Weights of a small mixture-of-experts language model, trained from scratch on English Wikipedia: 96 SwiGLU neurons an expert, 8393 steps.
Below are experts of layer 6 (counted from 0) of a mixture-of-experts language model. Rows are named router (the router's row for the expert), gate (a neuron's input weights, with its number), up (a neuron's input weights, with its number), down (a neuron's output weights, with its number) and show model dimensions 32-63. Each number is 128 + 24 x the weight over its row's rms, rounded and kept within 0 to 255. Numbers have three digits each.
After each expert's rows: a language model's description of what the expert responds to; "comes after" lists some tokens at least twice as common just before its tokens as in all text. This comes from a sample of Wikipedia text that the model never trained on. Tokens count by the router's weight.

# expert 3
router:134122108083142178129138126148166133102120135176153106125132132141123119082106128168152101083127
gate0:166087079128156123188135129103133199132126128118146106171132154135162114096164162094087158144156
up0:119180125114187105146150139121130111104114122141123140151140115130111165145114128132111149098134
down0:121131127117155113119087094147074160094084133158145118125112078082144128134128114128119100156125
gate1:168128109136177142109150137126144126109161137135114134152089180103070114114149137133138130159122
up1:131112137131101121137147167113136155130162153126127118130138124102142106117125119159118103164140
down1:117093121108132095138146138138130093111141126111092119132101141122103132095118158183128195095113
gate2:158173108129128123092139127118147127086109129144146131105142121081118147142095086116164142096151
up2:165136098097160124149097115117086148109117080147147109136152117123138125121072126126129134134108
down2:130108147176075102132106137168134129181107153169134144066108138131132117105138139119105122157095
gate3:088107104112099100106121145151152121142122118104125117145141110132114112085165138137141126131168
up3:115136126116144085108157152146144104104123115140109132139107121133172155159081120132109096120131
down3:100143132104130117125134103087120140161112132133081138168139096141156121132125088110132142123139
gate4:120106116139094136176099116115170118153135144146132140132140109104159107113118071114119155162117
up4:105171139150122107140135140153142155095147086116123113100142130153134074144177141135156137130116
down4:144173156165168171119137134131108118082156104119130094153127132132151129133165157156102129075108
gate5:102137197115163131138134137152131163121123094133171099136117185107146135093149093128125136099132
up5:134130145131131135120136125122118136109143136117130142158110135108158097100149163125148138106110
down5:137125149134124137164134162105125094106157146126139142107137063118119155146125148159178116130126
gate6:170139129118109103163111086140116098155152134129131150111118109127164124110111123112085148098139
up6:147129150172131119143126167126076153159151150123156139112127149158183119165140117160128128125137
down6:171096118105135127094128098106173099084145086103093153160143148142144137167120101129112133131155
gate7:129130157134077149141137124126138120131120137160092122168123124120126166139133130136088127102116
up7:131102138105109129106164152132136137107127127125127147100152140135126131139143156080111133122160
down7:143113142144146158122116139155149151100101116133122143084109117126144098129133129129138108123161
gate8:112116085096106136134147129157132150142154150122130159185134110097120175096084171118139139148149
up8:076112131104129121145107112142113118128113152134134134109094147137140135083156143107115149099178
down8:174114112120105091157137163152168111087120155137099109116144118125145124134098148110093164142161
gate9:135120104090088160109163087103156156137103139137151136100121193158112167085111105130134152116126
up9:143167099167104141134127092089148122125142121130142162117148168202147149103100163091122161155151
down9:111092160136126101134189142144176102127104159103135137101093148140121106091111082165130118137181
gate10:122139074170129144141161122141084110128146154122129146122116091145103119109095110116154135136135
up10:159144134148113125136155112145070126165109089127135145122123103067113180115141143121099132126106
down10:131078134110156131137166116160189103092132123160120123129088135101142110154130168142101162086170
gate11:149157115135149114109129118112140121174130103093117149110125131148090111142103173145091150142113
up11:095142130160107127135130120136106133061090107155114106168139138120132115102112123089155155165122
down11:080105141166119114108081137167109091128071098141076146109119116098104146147121169113134116098067
Year digit endings
comes after: "1", "2", "8", "7", "–", "6"

# expert 22
router:112096106136121150101112148127139063094145172124182140131163127151159119100114137130112147111111
gate0:126131140106067171179135114138130116123078095158118125146143120132124123139156143147124147122099
up0:108129129124137071098134121151129126102138136123163146119114142099134111118127132113145122127127
down0:180154111133121144138138097143123137156107108110110126135115159168140107106158168185111115152100
gate1:098170080156114169124144162165096150132059089112119110181147091120115118145117126135114161167146
up1:146116078109123145145115128119152138114113137158086139180146134144147090142135142123145164109175
down1:183113088133171135125087153114121135095120132109152132203150128124133153139140088155151130130121
gate2:089146143159131104134113147127146112116120159120162104124144140104119175166151131100101137127130
up2:150102096107144117102113148096176172119104127158075136114118115130075120138132119151156152090150
down2:109136111146154131162132147170118136109148106123161139147165118145141120159140089122117109129133
gate3:123162135097121122151157137152169103169098133151132113139142105080143109123127078109129107147079
up3:135095136158161134127114099149092134124158120088132128128110172161126134106134176130135136113182
down3:117128136098120161134136099183117145145082105095107109148156123097113142148104083109124141089096
gate4:107137114097119170099112142138104153088115121123099155092078145138156083138164139140110090168137
up4:133117134150122128149154135111123121164175139150183142146168145106144163083073128122142137120119
down4:097120143134156143154126118112133169132154144108132142134153143121102154142116158118132093118126
gate5:138118136153135129149180075144141075127125131148100116120107156125153101143089133071151142137080
up5:125130138141140120131182113119123087140132151138135107103120105110131085137104156108162174107102
down5:091157135138085073133154159087132140156147121096120110124111129124150091101143174105123122156074
gate6:098139128144153139142076101138151125136130136119119141134090120141153072153169119128145109136163
up6:137124131170135147101145131090137131116110130095093135127110120143093144141135157133149161118102
down6:157101094141121159127090155143125086134150138104141140128129110110142112128146132122088090136138
gate7:102130146111098178113110150129135131153140125131121182133149154141133088127094132113139194162121
up7:168150090148127097174127156092113133099091127153126083107113110139104135146179128153123087111140
down7:121119149097141105114124141127102091181135112145126134143140145117124123120107101122148115134123
gate8:103160121122120106130167107115115085143098136118207107120142079075119103101120114134133106144127
up8:133182083110125130113148115144080118137126114147179108094144084113143108126132138143168080142144
down8:156144115157104136094131089148066113114163141128134127101104135136166130130145184121146113131140
gate9:143080113162116162139152151080116106107139165144155137095154131093152108128106093135129132148151
up9:126074153141138118124129140107123128103097149151151141136136080120125117115113128143133108129133
down9:119153127131133128112089123129154129134126169149167122138117083097132149141154126104142084187090
gate10:135116119169164132119187116128140093104157094135163127137127161121129123104070163147108138088123
up10:132107160168117134064114107107143095116137113158124118164142113149124102119155106101120115128110
down10:134092113125119115129154100153120080186107143152163133124110137170130079096150141117145150095125
gate11:126153123138081149144147106103138115111136129159163144092166132169153091077103097200120110144065
up11:137112116126127112103106109125124167131165141121144115131146137119134146122131116178076153087097
down11:152082110125176120123089177137099115163156123105116146120135110080135166123119119113133143137148
Line breaks
comes after: " |", ")", ".", " |  |", "==", " ="

# expert 1
router:110083111115152157122138119163159107160104112121147108159152198136112153110122128163105107049115
gate0:158141111159152105095106093132091099141096093136124094112130142119123128147142135128123130093101
up0:120117140081101126124144139124159131144158155137160148110122095144170094142114151115180137116159
down0:142079125090117150143138137164132119139131140137148109107105120112092119110144133137118152132112
gate1:152108087088135110143133130148092082135145070125140143129102145134146127127103179120133138100107
up1:134132123115156129128132110094119101130147113131118131090131138124152095144154132145144120165153
down1:133119116133143133107129137152085141145180147127083095139127132128153119089097103125111145110113
gate2:157111098123074132130144112114134114181076144089160124174115128104095121110101142145115107057118
up2:127147155166157134105104127096159099123127168144083140113141082104145126127108111127121130074127
down2:151170112143139140127091152147089183171120113125122132158122171169161121096131116115125117151082
gate3:099101145120117133158117129155178076141137130120137157126129113122122166140128140109149141129157
up3:089083109135124140178141176141111135114123113106115111153134141136140113124140158116134095124167
down3:176104109151127112107138158079152091164131120140131141121151133175096135091142094116103075107129
gate4:116143124112119118127103146164158108161119104117145086198136183105137152131166127110130090111146
up4:101115153111147136106134114118162101186097121106127152164139169068154140151139164105173091099119
down4:131148105104143114141195136131121135152127143128096134148094109149128101132140125156071142143100
gate5:147107166147128166146148095133141129125125120070133129151117203147161162123116121155140116123099
up5:128113126105102106106131139096201156133142121143124133148104096139116134145088133108109143133126
down5:141121106151132141137093122144107112138107100132128170103126173121129156099114145172162122153103
gate6:122101136136107157152160113115179107135121096101132145163113138107125141146149116180162119103149
up6:160131139117128100152134114143136094179087135092080127145118135085151141151136128154143146106120
down6:108105168117148145098114159099150160106118112123122112104134102121154139121110142116138112157147
gate7:184121133124070123149128104077141098151112122096151159174133149090086124160160084160164126123177
up7:137136134161133134112096126105126121103110170095132142117168104080172147106142082170102091074146
down7:142139147139109126111107122098098089153143128121167132100118087162113133131145076150147116131121
gate8:101133140164142135091096105154129132099104157094140115136106149162145146148165149150103097109106
up8:112135121126086114122151115086136105152140100147103121151127137131130114147112171161143108164141
down8:104100100132096133089138119148139169109136171090131144159152136166128173141126119138166132154098
gate9:136149105134146184118161122187190170099124118119147139112120142096100107143109177131113145115125
up9:122187116140104100154150128121118107109130112153072129124094140145101094098081074094123139110118
down9:122124158158128129094134125162161149118156183147138159129120127114151113122143123139085139133104
gate10:110122139137137164118144090130123133114121133114127117148163147120126104094118105096139126104111
up10:076103133119147088115119110106138146122097089091130182095118188120093101133159131126161118145113
down10:156160088126129125140148168117087157100120133180101113131124144181101096112162133084098105152157
gate11:154140068156095157137115125145147152128147145112162101140139148098162112155114089133157162126109
up11:119146153142124108137108149122134128112118154123096150110123120111084105151099122126087082165155
down11:117135103135146101113110141130100092158102082172078125131121183118114126164147130212120114125158
Sentence-opening words and fragments
comes after: ".", " M", "\n\n", " F", "M", " m"

# expert 16
router:088102072117131144071137141154126130137161105149123124184119122074095115104075100137120130116131
gate0:128141137119124185108159130137121143117141146122117141196131142114116115136127115151150172133125
up0:132122116100129091160126139149103160120088083119159135082146102119149123093123140156096124119131
down0:145124146053110132143122135102159122115136163116129130130117134178120099118083112167162095140130
gate1:100142115110192106132166103152104111142115149114127120155162189127136132091099124088137088104112
up1:119161115145110143149098104092156137147073109127110137091143107138113114159137121184118158139116
down1:182109163115101140148148150149137084184163148104108156169166121173146140170121123112104123152081
gate2:079101108131098121079109130127118094113149107160116172145120099110125053169157149126136150138140
up2:143133144120155143111125131104132108155107118128121159151113101138141096119141124114164126169157
down2:137106100129136143105117133082125130113150117092127089178124111150128179084082105113093125169108
gate3:097109115141104156149120126093133131096125145143136136143131143115132118110114150086154140114115
up3:106151113129108102152129149131120127106140102171145133149090115123143105155107139113097124145114
down3:068132148127115112104142155154124096127091139136140124122128154120104100125149123121128139143171
gate4:132077114163116147105123161174125120116090191151137113122143106126091164140133123134121151154120
up4:106149180125149122104139135089128130155144102138164200145137152077166111094116104117143106145159
down4:135120144145109113119105129120107181095143102091138088139106089119114130116096117091118110179132
gate5:120129128095105164106105131127117127111117132143102111126125131168162128106127117153133111108171
up5:145120119082106174117119147135132148101098095126093080115133142126130135101127124143125106139178
down5:153153133085137145151144105107153098120133166108153159139135165145106157142136173127125156106108
gate6:110116158141149118143155111122092156123126116102107145146100139120119125178091124123130122093144
up6:158113170111118122145119139136128137171138155130157131079139183119175150118160091112125115103090
down6:132169134177125114131134169078131143148132130151103149100108096102134127120151113113142130124112
gate7:166136140133110162122165165151107143145156142083125163151133133107112136154131137108167105148155
up7:137140181144113181124173129109069126109180145081123166106157140090094149138118116146129097128149
down7:091141109135169158115102082116108129119122131109126148155155090079099104167148127111151172136130
gate8:138130113166123115079130137111120098091130122149120106095112169066115093124121152101128101124115
up8:172138114139115154083130163131154118110139091101132131125134156070164109086126101105142094103085
down8:124164078135122121137113136125117128092159098140096174119109110128169178161156076144105115115118
gate9:119174156136127119127106143148092143156120143173159088106130151105083139096186105132122109105156
up9:133116114147078120176134124162130104138118125127148133105122106125127124117100118134159130091116
down9:143143130131088124126124157138086110174118113132126143106099150166145109136123149113127137123090
gate10:096179169140112150119156144139133110108187120160140123120110116094118108119147133103102103138136
up10:177094078125120085134100118102148097169099138121162082135136145156159133151101148149141117131133
down10:122134124088181123114088142168123077150144107134151135118151121164124157108099118166092068106103
gate11:106114146128114135130114141128117131169119188134156166126063100132129105135145131143084130158170
up11:150126116106134150116157148178126088085137130093108072125151131115092131104113140136117090111120
down11:135090113138151154091076159112113092156095138147102129144154161136135145151149137141130153110146
Separators between numbers
comes after: "0", "\n", "3", "6", "4", "1"

# expert 0
router:108115108127134121126107131155154106124087098134093138162136128134094126127113102157120135103107
gate0:119113102136122098118152152125145130161120139122151122133116122107119108128122157119087121116086
up0:098106100147098113080142112132146120117113105130132151105120112134114113103096186088087153126074
down0:112155090131122111124170133143155112096147124156158170125150117090132123111140137119112091120140
gate1:111077088121108122100177124114095139167155132153075157105120148155145132082135132083125116111133
up1:066179149113123142102119143119120132142148170144101157176142149136101107134151117151136118147137
down1:117103101127128127104140179157163096127145107187095091154169149110100110098104116152138154139159
gate2:096124088130107103152122131126113051108113113116110111144130113113139108141150129129131093122136
up2:118094099115133117131151099116171147156146124118107119144152115153160110147068163108108137154108
down2:149108125118128173132098115147127154139138112100098139148086127138117112147101092118069189147169
gate3:133137125128127105193113115094148119134104110160133154153158111112124135133137123147134156138129
up3:154155082143159102143151135100057141150104136123115114123131118091130183112098115147174124123136
down3:117122153149159123123154129136127110124121113146153108138106100149099127161083115116091122112147
gate4:107096117093133147113083133088161155108106134145100137157146117144111108098133140133124116147134
up4:141112144095136105111107162108125152118184147125098126188128155127111093106121130154168107111132
down4:147163101113119096101115110134158130106102147095114134129129099116123145139139143152152112125103
gate5:130117157130098070155122102117134083112147119163102147129145165165132159126133147147118094121139
up5:134118154133115142094160144150121100112149104151125119133123145129061119076131111078139111146127
down5:140137152115111117151134149137117142142108126168129077103136121110091171110136126094096125113141
gate6:128103143192118088090162103113120124112109087140138136130143140141089104102137145136154120107102
up6:151140154134174112081122093112110099145147150140140166123115111096114114153066107131148105135160
down6:114148150117183133162155142080117101132108094163128142127147100084129152153100149142128125095154
gate7:138095065144081095132111144148149120115077129130114129084096136110107122117140162131122099083124
up7:157110106145142106124104135148111102139111120089097090104081127137109143094148133174131141142164
down7:118147140102162144102096110141107153128114164113130119156091130108118147123152186169160087161102
gate8:134134091149141105114122088146153073126174119073125113133125131152119117146091104139176164147117
up8:138161149112134135108144145095123143130113130156107138148158124094174133133138105127119098148104
down8:066120138115125183122143105102153135158134191122141122116130132142167117121121096099133121114112
gate9:125109108142118103125111088103133147140080116119138100171170092094110130110115130117121095137110
up9:167111074134110098099143116122131135131134071147156169119141157120125133106165089118113147111114
down9:143130162145127111140122104154096138101134095126120129130119148081166132171125169097136111093108
gate10:079098125114107086136142085156176110126120128139127128128099118154127134139100144154118151166136
up10:141119135113110142078123104107153120127100102126103105145152125098127155130105116121105114130111
down10:104144126141122124124103152074115142112134176102112112136124159146160074118150106157149147124105
gate11:130151128125138044136115148149162144132128105150115099153136121133133113136145110133135173110163
up11:131157137148124118095125112138170126105139135185066133161140105100156070118121085165127129141110
down11:123124153093136155103112124150087129146156176146136167130132140149141092100149184119132122111092
Infobox field labels
comes after: "\n", "-", "\n\n", "2", "- C", "- N"

# expert 28
router:128098115084125158129089118155139117112126146101157090159182161100110072092107163153138126119155
gate0:166166147126151157117109127139132117121075116089167118140187160110135135140158165170128130107150
up0:193115149119119117108118122145110149172119129132179111166085135139129135131154097124144143133156
down0:167127132108169162056154146137122111153147147124177132138156122128113147102157124148117154105124
gate1:115109144096138104138157153147100122136099124055146123128146125060117096104140185152150116153145
up1:130126142113157095125122143170102133163145137080130144158141104083102137156175163105147148165123
down1:130111162149113150135143122099113127157144139166108139145147115140114119107157114139126121167182
gate2:119135130146123144132110134139110149122091185081158103153135132150118103121112093132096109091102
up2:124133135155158138126158149150121159088093117126205150110147094135105084089175098137098125135118
down2:152141136104177136135158171126104118144130123060128127096138177121141164148130148093089101138141
gate3:154137155117136140092103121119118127115103131101111096121165130161111119143112149140181123135134
up3:116206119100126131152142143115150138129130119094132143085129134100119138119095144128114107117111
down3:113122126122117147147116128162112122149095125204081098099091122087110111125104164111125109138142
gate4:123117109088119114139091120152105121159120139118111119141109088146136121138126118124123142157148
up4:125119128121178131114104092133108140136124091135155146123172115140143104114085138130151125096178
down4:122138141137138139125119132120133111106174185122146115132100152146116128117162127130111125111140
gate5:124114140136089120113130098102158117123137124165108103157097119171103135133153114096129148120145
up5:115116144141144085150110095115214115170101137151145153112147147117147101166120146098103158121140
down5:159126153136122156094100162145122113090118059125153117058131135152129115126116152148101133128127
gate6:116147114107132153123110117095103150127139144090163149149147102143135090110124090162130153112111
up6:134167171131119118098130127111158099131107095159132116123102190153118189136152127155137118160168
down6:127140125145128165118122150088133125126153159098150125098109074130156136109124166118091152145088
gate7:142124054160129132188122137137110119141135140123143134137151130101113127063150144142105137098124
up7:110130094112095168167154114124093167106141116135108139123122093093104108134097138106153109109134
down7:128095181097095119106161122116134132149137138131138102125113089141132098131178114125103155188137
gate8:144136123124117107155108150109130134124131138114148159088156184124116105081150161144132112138102
up8:096148089138123128113086135140122126116133129139165122117127177181106109126168116147130135137121
down8:123163137145113097141152115109120132133117101090084132126148127170144130161112161165131182161122
gate9:113151170117113143136111088134109126137079134112127137144115124145131127123136126139142122104139
up9:124114163096115151104127130161103102132126126102084146130131130134134117137147139134129095174144
down9:123142142103132104122146147122114122131150123164122162135136176155101126129159119132151155131124
gate10:179105109115122141107158161171098147124136145144151099136175129130127125091104126169082114128161
up10:109161134127091142129126126101138148093135097111093099166129090116131148117129183144119076127151
down10:114121120152138146164122139137143146091119096148136153127098156133131114163111150192151143151119
gate11:122120134087102156145141107134138090130119157094131121136145121139144119120129109125099149082131
up11:134154123096134110116107121158116171145120115098155116148133120176104132087129175128126121139131
down11:138191118085152109131140127102114128123141124143140150135120146154142162139123119112149115151124
Direction and place nouns
comes after: " in", " in the", " the", " of", " of the", " on"

# expert 5
router:112115120108140121082144109161123135077132132186146109152156154096094082116127087183110118100133
gate0:122132148112100150073118169106127180121138125109168145136182150109133098117120150119101134145104
up0:101103142128088178125133164156128150099144112140175120126149114156117170108127158120108118152110
down0:137138138125122136203126141126149176110128132137118141133136124144115142143141122142123145125170
gate1:143168147131136099142110154111093149147089174177133145123147114131132134091134151131106175065110
up1:144139106106126121099144161113137131140134164164168148125098148150110131110139165106117112085162
down1:144151153152086112121102113116142075104147132124102113159135078157175096109103113152136152118107
gate2:101133141149120134147139159126093121110108117120088106122168103109131156083136149147087114104140
up2:148147152114155171166127136134087095113104107166091133120132106101112101116157145151123105152150
down2:131115101143161148143141108165163181140119116140112087109139108120117063137101139126141138133094
gate3:116137162131153093110163120128126162144144176114130105121110144128132123116121117139117109093155
up3:107136132162151088105137127114142135169154156116127139103157167113132144111131108157115131086162
down3:141135143096105145116137090136136133141129131139085140125153091153111113141089140131155138120127
gate4:156133152156115110124140133170151083107146154152132135106097135148164143140126099094116135104126
up4:151100151169102103129137156160144109084072170162117096123131177178132146143127118104121105113146
down4:066126171163125103126118140119089149138142119134122136108093120159166122122157156099167186110133
gate5:140134118119133150117122165107124146124119145173133073132142176117088151146136112110107110119105
up5:150148088120140127152119095109105100115137141128173130093134138137137081134144147101131153126133
down5:124154143170113110127121129157168152098132153107137125166155090120141148133124125114135142109147
gate6:110083123110134107137127128136146104123145160112142102168112122092077141171157142112110139120117
up6:158111131110103139146135133123104127121135119144124173081134096137178112068118078127136139149113
down6:146142082112095128162109144131225132142094099103108117130160154104122104130170085164135122085183
gate7:164097158114078163092136144120103129093176108116155128160148104152133099102113138153105114125143
up7:164148155152143126156094124121147122131082128123128109099097090160113105123139155159144145112180
down7:128145130124139130109142099123068165115094149130131130117141116122100142164125178142105155143127
gate8:089119143137127074160124135117100135084126109154159120092160158114165091068131104109105084111093
up8:158154156115086139136095113120144129168127120136097067141070146136085153128142104147129128134120
down8:144182116129167128123136092142160150102117114130133134085097125127132105166147194160111071091093
gate9:091064129131177137096119163125131155141111150115123089120145138143111120181136138168140132131092
up9:089111109138154119130124135142117100112116143142108144084160118096093141113137160179126121137084
down9:119124166134106108141127116127080152079124154110129128117124067110139135183097145118153159142096
gate10:152140138129110118114134143136163130120119106121117112128160101120179093096112127118060142158108
up10:126162090113179138108117117122108115116106092106107122132150151122137094139103113104136099125105
down10:123132141132181171114128123162076168134177117134098093170110138125152130126111176153134185126150
gate11:099111176107103123143091150149165169098153113166111136130118153148135118180128090128132127147160
up11:158176096134158117147135119112097094193082136127137103105145162098123104102124159135131161117079
down11:118128110133114165133134094129154140185144119156107107130146131101135099133142116159147121141177
Table and heading markup
comes after: "\n", "\n\n", "0", "3", "4", "5"

# expert 18
router:085087074138118121093133110165159143122133138137164122153160148132120118147112096165099132088150
gate0:149097092131121126132121101121138157102110135099161108164075083144118124173128125149214143137143
up0:107154089103106169128129117112131144077112130107142090106104095147121083139136109118159115183137
down0:102172136125147115143163124096109142136098111096159160164141085135167132137152122161127107127092
gate1:132108123143125092106118147142114110068134170135146143138135155119096145122111167137105162105134
up1:106146122121125148155111132109168160147104107149140133142146092144176123128132092156131091147103
down1:151153117138147103131166159119134110117125175135170161111122131119145100110107105069109122133153
gate2:120132124126178147116185103140159112135121114094130162150135113149085115140094142123130134131127
up2:175109123112169113110128108107150104083060117065140138144120142168120157154124161091140141147139
down2:160118123113184138098110126147129123125117121137102102159122166174136137139106149121126189153162
gate3:102107110128119087133109127140141143106138127139126139181151108148111053127177145096100133143119
up3:132162139124123122139104106173141137101146108172098128175128135131141060136156135101126122146156
down3:138124108127123052151156144109149136134146095169093144137124154147152106153099114118137147142130
gate4:138110126150167109144134115085139158147152150128139108147131112161125140138079105136131134133116
up4:177093115141146146117156106105119107131130106163149127133124127091147123130079125114119138135123
down4:140140131160119111161119133151085152107188149168153121139145058094098110093116117057167100120128
gate5:135126125118148098130156124169163113109097147111107136153171070070089077126155113146113126150122
up5:104130103087143076141092116113171112129148130154082089173111170114091112111146133162132138151165
down5:117130110143141106122093179165106087149113135148130108126126140113110130146102142124139122111084
gate6:131079097095172108084159138105130150159080121161142128164121144111102128122135141140119103147114
up6:152153127134159114113158124114132101092120107159138126124109125086102148130129130124125148116110
down6:112090099122127130151146112165122098067122114171137111123131099127115138144099108157137121124091
gate7:073117099143150092105114159126147147103126152155079112130169111127118139126148164113144093120123
up7:125103113110140108112080143122118132091117121139081124112161141166144117104141147109114143187135
down7:106166115138141080101122134143120115103094123122137103161157141102136111141170132139167108116156
gate8:076134136097116134112096103134138151080122106103141104140164122162132096133095087176142120164111
up8:102122155165167114134151143170127139135149159123162117130147160115113128154126113198152076120085
down8:130148102111147150137177134103096158138129134126137115102121132189185127147146121158126130062134
gate9:163096109151168094136113125128125111104130105100161129118148116125099134157148105120132140129093
up9:109185112135094099172140158102113133144135138130094124140136128121126148081138126155085154149116
down9:145125151112127144174158150136134064118112106126129123139152137091123112112148142136117140166119
gate10:121135081138142113137129132147188139145120144138113124158127124104078117168133142108103111126142
up10:137097089123096115140118120107163100146125164118155109149112120131141123136140119111152175127111
down10:159160117137116130132113151093146083109124125124133135113128121144144128122132140129112063115132
gate11:103132113086132144150172141156138119139130160103143113137124077128150154101078128186111120165139
up11:148122132123108093102136094096142126156147087133132136136110161140131129137200134108127149110153
down11:134110153142118148118118097114117142098152151119138111154118139131096122097170120143196120111108
Year first digits
comes after: ", ", " | ", " in ", "| ", " ", " ("

# expert 25
router:120109111086119149127120111133139113149076161136142138182175144116097119103147083153083144107121
gate0:116139095143116119133127089136125131188157115122114189119164165115138142122177120119109110101179
up0:121156104131169125165136110150131102151101158133110116131130201118127155151161140144101162125155
down0:196112112131075111113107131146112106145141095142098153118143123104125124141147168135107122126124
gate1:155098129127152110129127123108144132156153155152152116136137150109117159142127149138141170184131
up1:153113160104148109120134104097110161135113136130145130139105111104136132139091104114098160139124
down1:104137144096097129116107125143135165165112135118099079160093114145146143174133091082162127153114
gate2:096077125127138106134105112117142148139098151162123110131150142136086111163162068138102134086146
up2:117112098083163155173162149098124137138093148138164140124120102112132145139146115118155121096156
down2:128144095145113131129146134126107150145152144034133108091153143134167117092144118140091125058120
gate3:112113114078131089117108119081143139087099145131144119167155115134135128107167128118126139105089
up3:108117148128143151144157141133157146123103142097131106142125093166118156154161116106071146118102
down3:090117109195142079120115079098156105135134149112152112112152147079154100113131132139093126147148
gate4:106150127154157144145108156143171110109148125118127098151127109136146098117166132095111104116163
up4:128110107144137115126115131092121135145099080115111134119128151095149143157117139179141113131076
down4:102089096130115171123147093138129146096120148154157124085137107055083139105142146090109159099153
gate5:115122144144147107140114098108144136129119107118154118122165130134168129115155115115144112128153
up5:149154121124121068125157139128140105120126101110085118123120098129116164125128116153147126126117
down5:143103118103124127156090102107089153149116167142070089119165153086116111112100102114107109103163
gate6:131132150108156114118089070146135111122123096123140166131193143187091104138132130133112196109133
up6:131126126088144128160105100150126116130059115154116119135114145162140144144145188112096151126143
down6:156141127114123097145088127103111135137092133106104118157155118098140115146172136107168141157144
gate7:127136172109110181096153113112134073120119140129139075140140155140090143134115115123133124153124
up7:139125093147113111186117137120133174117111133083098120140129147102140133101131143118120122161181
down7:148145129121128087128156131139129123139104134122099107118108196138137114104132125135168123093098
gate8:098122102115100153083111122104152100133098179156128128096157131108119156117133122191106149123147
up8:149150144139137148175166114165130146111133134159102160147113179144150127121138160119125115146117
down8:106121123118129114121149088120143117116107141119155128158095136092124152152116115119129098106111
gate9:167103113119158129103088159102151133112160132107134094122119129104122134103139142118119163128092
up9:116173145133156114127145109198124153094174140123144137117157155154120130090120100088126135165112
down9:129139155123096123153144135116125108131156121105076131165118127102113142099160147139125114134157
gate10:141132130156112152119146114125161132136133191122116167118132142136101109150077096120069143083115
up10:143097101133132148123098131116147105135125134107141151124132131162096088144157094115132175135131
down10:127122150128151135157089158178125146132117116110128138114171065149128122145132123123161143171072
gate11:152116132118156148158093132178148152138080149111146121114128166132099126129109097120098141134125
up11:143118104151139128115095126138111099143140109093125121103095114089128113118123142175133144130178
down11:101131110100127166106125102104107148112083137147120101107126158090110168114140114154146116096089
Abstract noun stems
comes after: " the", "'s", " The", " of the", " his", " a"